Below are experts of layer 2 (counted from 0) of a mixture-of-experts language model. Rows are named router (the router's row for the expert), gate (a neuron's input weights, with its number), up (a neuron's input weights, with its number) and show model dimensions 0-159. Each number is 128 + 24 x the weight over its row's rms, rounded and kept within 0 to 255.
After each expert's rows: "mostly gets" lists some tokens that are sent to it at least half of the time. This comes from a sample of Wikipedia text that the model never trained on.

# expert 41
router [110 126 166 121  94 144 123 149 153 142 143  92 155 163 128 125 138 156  88 167 114 164 136  80  96 145 123 151 125 111 172 101 137 113 110 152 105 160 148 135 175 147 114 113 119 143 130 154  85 117 108 136 119 133 117 125 131 144  86 122  83 127 124 128 147 143 106 116 172 106 142 145 105 110 133 148  94 155  93 155 180 116 123 135 124 109 127 142 127 137 117 139 100 146  87 117  86 112 143 121 127 161  93 146 132 120 141  97 107 113 162 130 112 120 119 122 157  76 137 151 113 110 117 115 116 121 128 130 148  90 119 138 161 147  79 105 154 122 111 154 127 135  77  71 178 161 145 136 106  77 123 106 119 165 136 154 154  97 113 179]
gate0 [139 139  91 129 156 107 130  98  96 139 118 128 148 128 154 124 153 145 116 147 112 155  92 134 132 121 110 137 133 160 156 130  78  89  92 145 107 123 161 134 123 143 121 157 179 144 125  89  98 149 159 144 124 137 130 112 131  95 162  93 131 151 107 178 105 167 108 106 142 131 130 134 109 133 103 127 190 102 123 138 110 137 110 106 146 171 129  62  69 167 120 134 178  99 116  92 149 120 155 166 126 138 117 107  98 164  91 132 122 140 132 129 111 160 150 108 129 123 173 128 118 168 107 139 119 137 177 118 129 115  98 114 119 167 107 132 147 139 157 122 148 113 154 127 110 110 139 103 137 114 131 146  85 155 169  95 118 157 127 108]
up0 [157 166 125  97 162 115 136 102  97 132 112 126 155 135 175 133 151 142 105 147 100 139 110 127 110 107 111 142 117 147 165 110  78 103  63 137 110 129 175 125 124 127 113 138 177 146 147  89 146 121 144 165 147 144 155 142 121 100 153  77 110 144 145 151  86 172 109 120 144 106 163 143 128 120  87 133 146 113 109 133  73 160 129 127 146 145 155  91  83 157 121 124 141 138 129 116 138 133 203 154 114 159  99 124 126 166  96 149 150 160 112 105 125 157 145 113 127 114 173 110 118 160 115 120 127 117 156 123 145 130 146 144 106 170 135 110 140 122 161 108 129 141 144 136 103 108 122 132 124  99 135 141 108 148 161 122  89 152 118  92]
mostly gets: "'s", " these", "’s", " its", " similar", " common"

# expert 93
router [123 125 111 171 154 122  91 114 147 130 117  95 102 152 139 157 101 108 158 143 163 101 121 165 123 143 100 170 113 155 130 104 149 120 125 137 171 130 115 107 116 159  92 148 134 165 132 122 117 142 132 123 130 136 133 148 171 158 169 123 121 101 149 137 147 123 124 140 124 140 125 158 171 128 118 151 131 122 180 115 157 164 156 146 114 137 119 170 134 114 110 111 145 158 107 141  76  86 116 162 155 116 116 145 102  93 138 119 155 156 154 106 151 122 134 168 131  92 143 108 116 130 165 115 156  87 118 107 149 117 111 121 112  99 130 137  91 125 127 124 140 169  79 154  79 150 176  75 112 180 170 139 111 125 128 115  90 163 128 122]
gate0 [135 108 157  95 117 141 110 124 117 137 116 122 125 135  63 143 143 114 115 127 122 143 144 127 132 123  92 148 168  86 107 117 141 183 132 147  94 137 117 155 134 109 160 141 144 156 188 151  93 123 101 114 126 147 140 136 138 127 118 115 118 136 161 109 133  84 144 126 149 170 136  70 127 113 131 130 214 149 125 180 128 123  93 116 158 142 101 103 125 123 172 140 124 166 153  91 102 148 122 116 130 145 117 104 113 143 158 144 123 172 111 117 151 129 126 113 112 150 146 152 108 134 103 125 125 140 122 130 121 140  78 131 142 159 126  81 153 146 140 155 122 195 157 140 113  90 136 134 136 140 150 157 118 164 139 140 107 173 129 164]
up0 [ 91 114 112 150 145 126 123 114 145 122 129 103 136 122 109 142 128 147 121 100 138 126 180 132 142 134 118 149 155 107  95 144 150 110 174 139  98 127  88 185 112 118 171  98 132 122 202 125 121 118 121 172 156 104 177 122 115 132 154  98 123 114 129 102 171 113 110 148 117 118  99 119 148 139  74 122 134 166 127 145 160 148 137 124 120 159 123 105 150 159 116 129 121 137  82 120 122 160 140 157 118 114 152 126 169 150 119 161 148 161 143 100 156  79 108 127 147  85 128 138 147 123  92 104 108 136 138 113 121 151  70 160 132 163 140 161 144 155 116 131 138 131 160 135 116 127 158 125 158 109  89 138 159 145  99 159 158 170 140 158]
mostly gets: " Mac", "ñ", " Mah", "ł", "-m", " Mc"

# expert 120
router [161 132 123 134 108 143 125 131 171  98 102 115 115 147  99 113 153 173  89 130 130 141 144 130 144 142 134 146 113 112 132 163 145 162 100  88 113 138 163 183 116 162 148  86  93  74 122 115 149 100 111 166 156 143  73 130 120 143  89 115 104 105 143 122 146 136 133 117 131 112 145 121 136 187 144 115 118 139  81 159 121 148 128 150 134 136 140 120 113  95 124 133 135 150 119 111 140 113 141 112 101 139  88 111  96 124 159 124 163 173  90 153  94 140 163 147 135 149 120 146 128  89 132 163 132 137 113 146 159  95 152 124 165 112 161 139 164 161 153 120 143 142 117 111 150 129 148  98 106  93 102 114 110 147 188 102 118 154 104 167]
gate0 [142 128  93 153 134 163  98 155 122 140 104 136 106 104 150 126 165 110 131 122 115 127 177 136 137 133 103 158 126 106 121 125 141 161 144 129 161 172 138 128 147 196 132 132 146 101 125 152 140 160 119 115 132 117 160 118 142  60 149 117 131 118 165 161 142 138 149 149 134 141  95 115 130 104 134 107 149 154 126 131 141 122 134 109  76 149 156 151  80 147 168 101 116 125  57 120 155 167  91 147 125 112 127 178 136 150 106 148 130 105  98 143 153 137 143  97 170 144 150 134 122 135 121 134 149 130 110 143  97 162 119 139 122 125 158 128  92 108 117  83 129 103  85  96 130 106 140 127 150 136 139 161  81 131 140 133  57 148 121 142]
up0 [137 120 153 137 125 128 155 109 116 139 146 110 118 145  87 169 121 161 121 112 181 144  93 126 123 147 160 129  98 196 158 126 140 107 127 141 122 108 128 102 146  75 115 116 147 120 117  92 108  95 146 168 137 114 105 140 117 201  89 117 131 151 113  95 113 130 127 109 137 150 154 142 126 151 106 150 113  93 163 135 144 143 142 155 182 115 106 115 152 121 111 134 104  99 167 137 144 102 163  78 118 151 122  96 100 115 163  86 120 112 163 102 154 145 110 143 110 106 124 101 140 140 159  98 107 109 161  95 147  79 123 149 114  98 112 116  92 143 143 147 134 147 163 131 138 147 126 158 110 121  96 102 136 125 108 137 177 110 116 127]
mostly gets: " being", "ently", "ially", " especially", " least", "ably"

# expert 88
router [144 110 141 161 118 112 153  88 126 148  82 119 140 135 166 171  97 118 138 141 104 117 105 135 155 128 160  96  98 156 125 108 114 111 199 130 140  90 168 138 118 144 135  99 142 111  91 117 124 107 129 117 115  86 133 113 147  96 150 128 172 154 149 128 167 138 109 112 141 110 136 156 154 159 176 168 119 115 113  79 143 115 117 138 127 117 156 140 119  92 120 116 143 168 119 118  97 120 123 150 131 155 137 119  77 144 117 161 112  91 109 135  94 134 113 101 115 139 152 128 107  98  92 171  98 137 117 137 119 134  66 134 132 109 126 131  89 148 135 125 134 112 150 153 136 170 173 118 121 119 141 118 113 156  96  90 160 176 120 162]
gate0 [146 156 110 133 154 109  87 102 115 165 112 125 101 150 129 133 153 126 150 111 144 135 130 162 125  88 125 126 121 143 128 146 152  98 139  96 145 158  58 165 166 124 150 107 137 101 150  74 137 132 129 189 119 153 101 110 110 105 112  88 107 111 118 127 138 122 131 175 149  90 104 168 117 143 151 154 128 139 131 167 132 171 115 140 108 157 131 136  65  90 151 102 124 109  93 130 177 150 122 186 134 152 138 138 143 128 115 100 117 144 140 145 162 157 106 143 104 144 143 101 117 142 163 126 165 116 126 102 103 131 127 154 139 121 181 132 165 121 135 100 147 146 104  98 107 173 132 130 131 141 165 100 109 142 137 131 116 151 124 136]
up0 [135  81 136 161 104 112  63 120 146 128 142  99 115 128 114 130 140 108 142 136 142 136 112 120 120 105 139 117 136 154 119 111 180 136 138 124  95 138  88 153 105 115 129 126 137 112 143 118  95 125 167 130 142 147 124  78 151 130 116  83 123 105 145  73 153 130 116 141 188 103 137 127 144 140 131 132 116 119 128 124  92 140  96 141  78 157 121 146  60 135 160  84 103 105  73 139 114 145  79 151 118 137 123 116 185 135 156 124  73 130 137 142 141 161  98 147 115 127 152  83 131 145 125 158 141 100 141 112 101 116 119 117 158 103 123  86 138 131  96 122  99 153 143  87 123 149 116 125 112 119 144 101  97 137 152 117 160 102 107 106]
mostly gets: " |\n", " Votes", "'\n", "|---|---|---|---|\n", " Animalia", " Candidate"

# expert 126
router [ 98  95 107  98 167 106 176 131 125 129 124 121 117 119 123 129 130 167 128  88 142  96 123 171 135 119 136 133 132 130 159 166 115 100 153 117 104 109 178 152 120 141 147 152 146 143 104 100 150  93 115 142 153 145 125 126 159 166 152 135 125  91 115 105 106 130 160 121 105 180 142  98 137 138 187  97 159  98 147 152 157 158 118 122 106 152 168 134 131 147 157  92 127 133 122 111 108 101 159 113 120 102 157 167 109 121 109 131 102 120 159 120 124 180  92 120 108 114 137 136 124 101 103 121 109 156 155  85 145 132 129  95 120 145  99  95 127 130  94 154 100  91 140 148 164 130 158 132  97 163 155 150 158 114 130  65 117 112 107 139]
gate0 [121  97 137 151 125 160 149 158  88 145 132 160 103  85 140 167 145 154 140 130 148 157 116 115 142 110 127 144 150  95 126 108 120 138 116 103 113 110 153 166 138 147 139 149 173 127 123 115 151 124 114 114 119 114 130 176 166 154  98 123 136 150 143 132 115 126 162  80 144 102  97 135  94 108 128 161 162 134 110 181 129  86  96 146 107  57 154 141 115 141 114 109 158 134 151 166 120 107 147 150 122 141 130 118 127 155  92 113 115 127 146 183 114 116 137 139  76 140 166  84 123 120 122  90  90 129 109 173 149  72 113 133  81 150 121 112 109 117 130 101 155 119 104 138 105 112 155 128 129 117 131 127 117 146 145 111 131 148 143 186]
up0 [ 88 127 133 179  99 157 133 154 136  89  84 137 130 118  80  84 119  92  90 130 111 122 118 146 106 120 122 119 146 136 109 127 178 139 131 133  97  95 160 165 129 170 159 144 123 116 148 116 118 101 136 142 140 111 137 116 141 155  59  77 124 131 133 104 136 126 151 124 123 104 145 112 112 124 119 148 118 133  99 159 126  76 178 166 139 122 168 146  72 120 155 106 133  97 157 122 162 125 109 130 159 129 154 144 123 125 111  96 144 121 153 168 170  92 161 154 139 138 106  73 122 130 157  98 127 144 107 119 118 123 125 109 131 151 175 112 127 108  98 158 110 111 128 134 129 129 150 154 127 133 124 154 135 116 110 115 126 181  95 102]
mostly gets: " im", " Cons", " decision", " laws", " alleg", " "

# expert 69
router [158 124 143 131  83 103 131 167 135 132 134 121  86 109 109  69 124 114 126  97 130 134 129 131  84 127 139 145 108 144 100  93  91 123 125 141 165 132  70 142 134  85 167 179 111 137  83 140 131 159 113 153 119 134 162 119 111 138  98 161 126 143 119 154 116 155 146 129  64 146  99 108 118  97 120 109 135 118 106 176 109 127 106 138 155 126 138 126 153  91 161 125 125 130 114 142 125 109 149 141 119 146 153 132 136  99 132 118 128 130  92 135 128 154 102 173 171 153 113  91 105 143 128 110 147 130 152  90 152  80 124 170  97 110 161 156 135 159 141  80 125 147 106 120 138 124 157 146  73 131 125 106 157 108 140 168 115 105 136 107]
gate0 [156 124 117 129 134 101  79 163  92 161 132 137  64 132 183 134 122 139 104 120 147  95 111 117 157 159 141 115 117 153 117 138 128 107 161 113 124  96 128 141 132 125 139 139 148  88 119  96 137  94 107 109 105 159 137 123 157 107 167 133  99 155 144 132 122 139 138  84 148 134  89 138 108 117  93  96 113  97 132  92 107 100 114 163 128 130 151  80 131 122  83  69 129 131  73  96 110 136 144 140 137 150 161 113 119  95 111 138 111 124 145 132 128 134 115 136 105 127 141 115  61 145 146 136 138 140 125 123 166  83 113 103 102 113 126 155 105 142 137 134 118 121 198 117 127 128 111 114 117 169 129 145 102  83 106 113 128 174 104 141]
up0 [137 160 117 107 158 101 105 117 129 150 116 133 104 180 115 164 146 107 125 161 133 126 134 106 130 148 110  96 146 120 140 135 172  72 153 161 125 108 116  91 137  87 132 164 165 140 146  89 127 112 122 162 130 110 166 119 123  90 144  94 106 135 161 141 159 152 142 117 181 165 151 129 158 163  99 112 116 154 125 118 137 140 117 114 130 144  97 112 141 184 167 129 142 143 128 119 178 108 136 148 162 151 127 123  93 128 145 112 147 109 107  89 131 140 137 171 174 126 143 121 133 105 123 117 127 144  90 134 126 135 146 138 114 109 108 102 112  97 117 153 139 152 148 108 109  87 104 149 129 147 148 106 201 132 152  85 146 120 125  77]
mostly gets: "l", "gl", " Wars", "agn", "ront", "cl"

# expert 61
router [116 147 113 171 137 118 157  88 139 105 109 133 156 167  81  87 121 141  88 116 122 147 173 146 131  98 132 142 157 134 104 111 125 135 122 103 127 148 119 136 134 125 139 147 132 110 193  96 156 188 101 144 111 151 154 143  84 116 125 138 167 163 109 128 118 105 101 104 116 120 100 113 129 110 136 119 151 132 140 133 123 143 105 140 143 149 176 149 122 138 140 108 128 136 169 130 121 154  94 105 133 129 142 137 123 146 109 135 135 111 110  84 162 151  98 177 162 122 117 102 107 131 151  88 121 148 106 145 128 148 106 165 114 119 122  93  95 118 149 120 164 119 149 127 158 187 164 165 141 152 118 132 190 156 105 153 156  84 102 123]
gate0 [155 103 159 138 118  96 112 106  92 149 120 128 131 157 118 169 125 120 122 133 113 125 160 156 101 160 139 141  75 145 163 127 189 153 155 121 117 138 104 104  83 137  77 134 137 136  93 122 132 123 169 170  64  96 105 114 148 143 131 117  98 131 128 135 125 101  79 145 134 141  92 105 134 179 125 125 168 120 148 105 200 109 131 106 102 102 131 137 115  74  79 142 139 107 149 119 160 126 114 129 146 136 114 106 175 155 155 120 108 113 160 121 125 135 131 110 165 148 135  79  85 104 161 125 124 153 126 116 115 138 133 124 103 150 146 113 123 101 144 132 124 130 144 139 122 145 136  84 107 154 132 120 161 129 140 129 147 146 110 104]
up0 [ 92 145 112 140 125 137 149 133 152 101 129 119 116  97 125 107 129 112 112 155 161 115  89 109 153  93 124 119 151 127 102 130  86 126  88 129 120 113 137 126 151 130 147  84 126 113 108 139 103 130 121  90 165 129 140 125 121 134 183 137 154 143 121 104 166 145 167  95 136 151 135 156 142  88 116 110  90 142 114 166  68 152 139 134 114 157 122 146 129 146 190  98 120 122 116 125 136 119 129 130  84 114 103 125  82 111 127 149 139 138  97 134 117 117 134 156 129 144 133 122 163 169  80 121 135  48 126 111  97 101 131 146 142  77 124 130 141 142  90  97 146 151 136 125 112 111  99 152 142 111  94  98  66 162 104 152  99 106 128 116]
mostly gets: " there", "pro", "č", "bor", "ij", " never"

# expert 10
router [114 146 131 112 138 130 132 121 115  88 145 135 116 148  98 110 111 122 114  99 106 113 102 113 107 110 147 104 115  93  84 143  88 135 167  94 164 131 107 102 160 136 160 149 172 139 124  85 100 117 153 147 154 128 157 168 116 113 122 101 146 118 126 117 134 144 165 127 137 104 123 147 141 103 131 140 145 101  82 127 100 127 124 115 119 138 124 142 106 123 132 121  96 124 112 108  95  97 110 108  95 154 149 156 124 151 101  78 129 116 131 151  93 138 147 145 114 112 136 160 122 139 160 129 130 137 106 184 143 115 122 110 170 112 104 148 197 115 157 146 158 141 111 118 167 161 127 154 106 158 128  89  97 184 172 101  82 135  92  77]
gate0 [117 124 169  90  99 157 166 129 141 160 117 129 150 158 132 130 153 143 117 112  82 135 104 138 104 126 130 155 144  70 141 126 141 110 135 105 151 135 108 140 106 124 125 147 132 149 116 100 128 202 105 117 126 143 117 143 121 131 149  48 175 117 155  95 132 129 128 147 122 137 158 157 102 115 115 136 113 136 111 126 169 146 110  92 109  65 126 105 116 174 105 111 130 134 135 104 136 135 133 124  70 123  96 182  88 107 129 115 105  82 129 128  95 148  88  95 107 111 141 132 110 124 151 173 130 180  96 121 114 142  90 119 120 132 146 140 101  98 153 122 137 140 122 126 120 142 116 120 128 154 124 119  79 119 116 107  97 146 127 103]
up0 [121 110 131 136 115 114 104 133 127 141 134 138 131 127 111 167 158 137 141 128 109 118  99 119 102 129 109 116 145 149 116 140 139  66  80 109 122 118  98 135 125 133 143 130 154 153 119 127 128 145 149 144 139 125 119 137  98  76 174  92 118 121 157 137 106 163 106 126  99 104 164 153 155 135  86  94  76 152  67 153 152 126 106 160 129 115 142 159  81 120 116 117 129  69 130 152 141  73 100 144 124 114 108  99 142 100 136 109 173 153 129 177 102 116 114 104 135  77 177 115  93 151 130 107 125  99 101 132 119 118 141 126 122 126 103 148 105 108 142  59 132 159 102 147 139 152 125 107 110  99 134  97 128 139 146 124 129 175 137 114]
mostly gets: "ause", "bo", " whose", "apers", "ko", "he"

# expert 21
router [124 103 124 138 115 109 164 103 132 155 108 111 123 111 166 136 109 173 141 104 113 149 155 172 161 113 116 162  79 144 159  79 189 131 112 141 140 108  94  74 160 117 183 126 142 157 134 138 131 165 113 133  92  91  99 131 119 120 101 144 126  90 125  88 112 126 115 104 108 135 154 101 132 137  87  92 100 105 134 163 120 100 143 141 126 127 144 135 157 122 129 104 118 119 139  82 151 137  91 168 140 107 169 102 109 161 128 115 128 100 119 124 141 144 134 129 139 131  85 126  96 127  96 162 154 105 125 108 123 169 108 151 135 122 114 170 127 155 132  98 160 125  98 129 117 137 140 157 135 163 165 143 122  73 140 118 115 135 102 153]
gate0 [125 130 130 147 136 146 132 151 122 162 102 155  94 130  96 132 133 130 134 155 101 140 167 114 112 145 139 135 149 149 108 172 142 108 131  62 134 137 173 127 146 129  73 117 144 129 137 157 116 124 139 117 133 126 139 101 150 129 180 127 122 162 131 165 133 149 103 149 115 180 145 163 157 138 156 152  93 119 121 113 170 180 152 145 148 107  91 126 141 108 181 115 139  81 149 136 158 106 130 101 137 117  99 140 112  86 126 103  88  96 157 119 122 123 126 104 121 157 159 104 118 183 163 135 133 135 155 108 147 158 134 101  99 166  99 133 108 141 139 114 128 129 149 155 144 130 139 105 107  75 141 142 117 126 128  74  85 150 156 125]
up0 [ 97  86 113 135 125 130 113 116 101 132 148  80 185 100 148 134 122 111 172 118  98 117 124 130 140 116 116  98 123 108 151 118 137 157 135  98 131  83 147 122 132 132 181 141 110 184  77 132 150 103 139  88 131 120 120 137 139 119 140 116 107  97 101 109 108 156 144  99 115  98 137 144 150 128 125 133 151  83 104  70 113 106 148 167  77 140 161  92 120 135 118 126 147 151 118 112  94 104 148 101 137 120 152 143 103 124 105 150 145 103 159 110 123 152 122  92 106 160 121 122 159 143 105 133 102 129 137 131 161 132 116  99 143 128 118 149  73 164 101 129  97 152 102 153 110 167  94 129 153 145 135 146 172 144 127 159 175 167 145 121]
mostly gets: "19", "20", "°", " Animalia", " Rem", "Scientific"

# expert 70
router [139  87 149 165 109 139 110 139 121 129  80 146 119 143 118 104 127 150 112 103 146 168 117 127 108 166 150 116 112 164  97 147 164 117  97 134 127 119 170 151 106 110 111 114  84  80 111 114 168 136 151 115 157  94 135 131 127 111 131 101  89  96 175  93 130 141 169 153 151 125 110 101 112 158 121 112 130 137 157 106 114 116 124 160 113 155 159 112 143 112 104 150 110 133 108  88 129 120 151 126 146 180 173 127 114 115 129 151 153 179 146 113  88 115 106 110 128 139 120 125 131 107 110 144 119 150 156 128 145 136 138 145 140 103 127 115 167  89 146 120 156 191 172 106 128 141 140 162 148 160 153  79 143 134 169 132 114  77 138 115]
gate0 [ 92 125 129 127 148 111 159 159 117 154 122 130 146 123 173 139 148 104 143 112 148 112 179 162 106  76  90 131 147 121 138  95  41 138 142  97 110 153  62 118  63 124 127 132 152  98 151 118  93 131 139 135 134 173 103 106  92 132 117 126 160 139 151 126 168 178 128 145  99  87 113 143 151 113  98 154 102 143 141 100 127 146 113 109 123 117  91 119  98 131 175 126 127 138 155 138 147 129 118 128 122 132 126 117 129  99 114 142 112  72 153 144 135 122 154 114 110 130 184 111 131  96 119 114 115 126  93 140 137 158 110  94  84 114 113 103 128 122 136 106 117 127 141 125 130 128 112 128 135 154 142 126  98  95 127  91  96 130 150 145]
up0 [103 117 132 142 150 108 162 144 154 168 139 124 152 128 150 167 149 102 130 127 125 120 151 142 124 112 100 119 132  95 155 118  74 133 132 134 110 137  70 111  94  87 127 126 113 137 137 116  83 126 161 121 198 153 111  95  68 148 100 120 146 110 126  97 132 145 108 130 111 109 108 157 142 127 141 136  86 127 154 161 113 124 111 117 114  84 106 156 153 106 173 141 143 139 144 136 110 145 119 140 120 126 150 131 140  88 149 115 148 102 116 132 124 127 152 127 128 133 126 150 139  97 136 152 144 138 104 149 130 149 143 121  97  98 151 107 137 148 150 133 107 155 161 102 170 108 136 136 159 172 127 101 133  84 104 100 106 107 196 204]
mostly gets: " eventually", " subsequently", " never", " soon", " being", "ibly"

# expert 90
router [156  98  79  76 160 108 122 117 178 150 119 136  90 137 132  80 128 145 148 149 115 152 128 145 164 144 156 113 130 113  96 142 114 122 148 138 120 128 117  89 133 118 120 137 135  76 171 109 102 128 108 122 111 147 149 124  94 134 125 123 156 104 156  99 145 129 162 150 110 116  81 148 148 133 141  78 110 111 141 142 111 109 135 148 116  87 111 153 133 120 132  67 125 153 165 154  93 143 111 153  97 123 161 122 129 127 115 137 113 146 155 142 126 132  65  88 153 132 128 152 111  91 110 121 119 113  88 116 122 122 157 138 154 158 148 139 111  80 106 169 126 124 116 102 122 150 126 175 152 148 150  85 130 115 160 168 117 116 172 125]
gate0 [135  92 106 121 114 129 134  88 143  87 117 105 113 110 110  93 163 153 105 127 131 148 155 122 118 128 108 165 145 138 127 144 143 158 142 159  97 126 123 112 169 124 116 160 196 117 163 139 113 105 100 148  98  73 148 118 130 124 158 104 119 139 159 102 145 182 126 110 122 126 109 132 164 113 115 112 111 113 129 115 154 149 109 152 157 101 185 127 119 144 123 115 131 133 153 180 105 167 156 137 107 122  95 133 139 135 160 166  86 131 149 142  92 180  99 114 152 104 132 109 133 103 114 124 143 125 127  67 124 112  96 124 127 119  98 166 130 133 135 117 146 149  90 102 180  67 120 137 113 138 117  99 137 103 145 148 123 152 139 127]
up0 [113 189 132 123 138 139 107 159  98 138 130 153 150 158 122 175 120 109 141 110 143 125  81 104 125 124 138  97 102 109 121  92 143  82 161 125 143 108 152 137 121 113 145 113 118 121 138 149 129 167 123 115 120 185 102 138  70 141 110 138 158 110  87 141 107  81 125 128 161 146 137 118 119 138 119 128 117 135 102 141  89 147 129  95 117 157  95 120 110 136 136 138 121 126 110 111 140  89  70 102 158 130 117 128 102 111 123 107 199 132 113 145 182  90 134 170 109 118 135 142 114 165 135 111 125 123 108 166 113 132 135 102 120 106 133 126 119 165 116 148  89  76 176 169 108 166 128 112 163 104 145 145  92 145 119 124 148 117 124 144]
mostly gets: " gen", " ep", " sub", " theor", " super", " sy"

# expert 17
router [120 115 146 117 168 126 174 148  90 110 121 111 129 130 143 108 135 124  98 139 173 132  97 118 110 107 144 131 144  89 127 131 169  94 126  87 131 120 117 168 167 154 137 157 136 145 147 100 131  94 104 113 128 104 105 125 168 159 160 116 123  93 132  93 141 143 151  98 173 122 112 156 108 131 161 109 179 133 156 103 165 130 136 144 142  91 113 114 122 122 169 109 120 121 163  90 107 112 132 138 165 138 155 137  85 133 127 163 123 112  81 122 140 113 119 120 128 105 102 143 109 156 136  94 128 116 139  80  99 156 157 109 142 129 156 115 113 107 163 140 122 122 125  88  82 144 107 163  90 182 103 105 141 139  89 124 149 110 174 133]
gate0 [108 123 118 112 142 120 126 115 155 176 126 127 126 104 163 144 138 170 107 133 147 138  98 132 153 108 143 134  88 112 118 137 124 107 143  95 153 109 176 139 119 122 172 135 128 104 116 193 140 110 117 152 117  94 125 144 123 108 113 160 124 133 183 154 100 104 130 138 128 150 131 106  98  98 148 112 167 129  95 148 169 147  90 114 105 153  97 127 107 170 150 109 112 138 105 140  98 102 139 169 109 111  82 143 116  93 144 106 119 143 106  89 158 130 133 130  74 142 133 114 137  66 156 142 120 131 124 141  95 154 155 147 103  85 137 175 146 153 126 127 105  77 146 123 146 114 142 125  99 127  99 114 113 145 119 142 100 112 150 186]
up0 [174 134 141 149  87 118 148 159 153  83 122 123 117 114 126 178 135 137 159 123 149 123 162 125 126 144 128 169 150  98 131 102 129 145 106 144 143 136 130 152 121 145 114 121 124 102 137 116 119 131 110 141 102  92 144 165 138 135 101  82 165  94 143 121  53 106 131  99 143 119 136 104 139 125 189 122 114 133 105 139 120 135 126  96 103 137  91 103 118 148 136 143 133 116 161 144 152 144 137 130 108 121 141 112 156 165 140 171 158 168 100  90  76 124 118 115 120 193 156 132  96 129 146 129 174 178 135 167 110 135 160 105 122 109 100  67 158 126 101 133 136 130 114 113 164 128 140 123 102  88 108 123 110 137  99 150 143 108 128 139]
mostly gets: " there", " dec", " gradu", " tem", " degree", " changed"

# expert 81
router [103 145 134 155 123 102 152 152 126 180 159 151 108 134  86  95 113 102 143  82 105 141 175 117 119 121 126 134 123 110 114 118 160 131  95 148  96 117 150 103 130 122 135 161 109 129 109  91 136 139 156 151 135  95 149 183 170 105 141 126 164 108 114 146  99 142  77  95 123 105 150 158 135 158 116 141 104 144 117 146 157 138 104  88 134  97  90  90 124 156 156 118  90 157 102 146 112 156 121 108 115 157 169 110 131 165 151 110  95 164 101 110 125  91 106 153 148 136 172 132 158 117 147 122 133 138 104 126 138 154 129 109 135 176 136 138  92  70 134 141 121  93 145 104 145 151 154 166 126 132 108  92 122 117 122 115 126 119  97 133]
gate0 [122 148 141 133 170 121  93 107 121 179 108 126 156 133 109 181 154 124 124 162 114 199 113 150 115  97 132 135 104 128 119 123 130 132 124 160 124 148 129 124 171  75 100 128 111 107 128 127 117 151 150 160 142 141 116 103 124 114 117  89 128 150 129 124 119 147 149 193 152 144 136 101 142 117 146 137 138 155 179 141 129  97 129 129 117 121 156 123 151 123  97 162 130 116 112 108 117 157 146 132  97 169  89 145  89 178 133 131 100 100 141  86 183 135 162 129 146 157 163 131  89 125 118 120 128 137  98 134 116 133  85 121 106 132 108 106 103 114 163 100 146 111 102 167  98 138 148 112 150 159 126 113 120 173 137 130  62 123 131 137]
up0 [119 107 121 127 144 126 144 138 111  83 149 127 128 106 132 103 128 113 154 115 138  94 138 102 159 156 133 118  97 100 133 122 105 123 140  71 102 141 160 151 121 161 145 149 140 154 126 146 138 106 147 118 107 124 148 136 119 137 118 148 143 130 123  90 108 160 112  92 119 118 116 109 120  82 101 139 107 131 170  82  92 100 147 120 132 142  92 109 169 126 130 120 125 128 138 122 129 157 141 146 117  84 151 176 143 122 113 147 128 139 164 120 128 160 114  79  88  75  89 126 192 148  76 153 109 147 158 131 172 121 131 133 145 135 100 135 121 125 139 130  98 126 127 100 166 149 105 113 189 100 143  82 169 100  96  90  96 116 118  90]
mostly gets: "ru", "au", "ille", " Anne", "2", "5"

# expert 74
router [109 146 124 141 117 122 120 111 133 115 141 163 122 119  90 109 115  93 140 131 105 163 139 143 117 109 162 126 147 129 120 118  75 144 147 121 144 130 124 162 178 114 139 108 121  94 167 150 129 118 132 120 104 154 127 130 130 115 108 138 190 162 135  96 146 126 189 129  90  76 109 119  96 109 117 100 134 119 120 149 133 167 120 124 118 127 111 164 164 102 152 124 134 131 155 110 129 154 133 100  96  98 124 112 117 143  98 117  85 104 152 112 171 140  90 116 118 164 142 131 179  97 138 119 158 106 122 105 108 138 170 126 127 115 131 150 173 132  99  76 139 160 129  67 154  96 129 131  90 105 171 154 139 177 130 114 111 122 120 168]
gate0 [102  86 139 146 117 153 151 168 131 163 146 136 127  77 135 123 120 109 140 118 133 166 146  86 133 135 118 123  99 117  91 156 175 145 136 116 134 132 112 106 105 142 106 133 135 149 116 139 164 129  97 140 108 142 141 166 161 171 135 124 131 134 112 145 158 136 109 188 100 131  77 188 116 118 109 133 120 106 159 108 136 138 162 111 142 120  92 143 138 105  93 169 131 120 118 123 159  97 142 112 100 123  99 106 113 144 100 156 123 128 124 139 122 147 127 134  91  87 110 147 128 107 109 133 114 119 132 161 142 137  95  49 182 121 124 149 148 116 151 124 128 129  99 115  98 122  95 113 123 134 134  70 113 127 127 101  66 144  86 102]
up0 [112 109 113 157 150 138 152 150  96 177 125 135 111  65 153 102 128  93 126 132 132 164 132 108  95 113 121 122  93 138 121 147 151  89 117 141 141 154 124 155 102 140 131 136 118 165 132  92 161 119 133 134 162 137 132 138 144 161 147 137 147 131 125 117 123 152 129 191  88 100 134 201 121 148 109 134 145 123 142 111 122 127 132 125 126  99  85 128 114 133 147 144 136 119  99 155 166 149 111 127 103 146  97  62 133 119 116 158  60 124 148 113 134 119 139 129  69 135  74 118 128 107 128 143 107 135 147 127 127 140 120  65 138 136 141 154 148 124 139 123 146 131  78 128 132 116 113 139 136 119 153  97  93 149 120 100  56 123 129 108]
mostly gets: "ul", "bul", " ", " Tal", " Ur"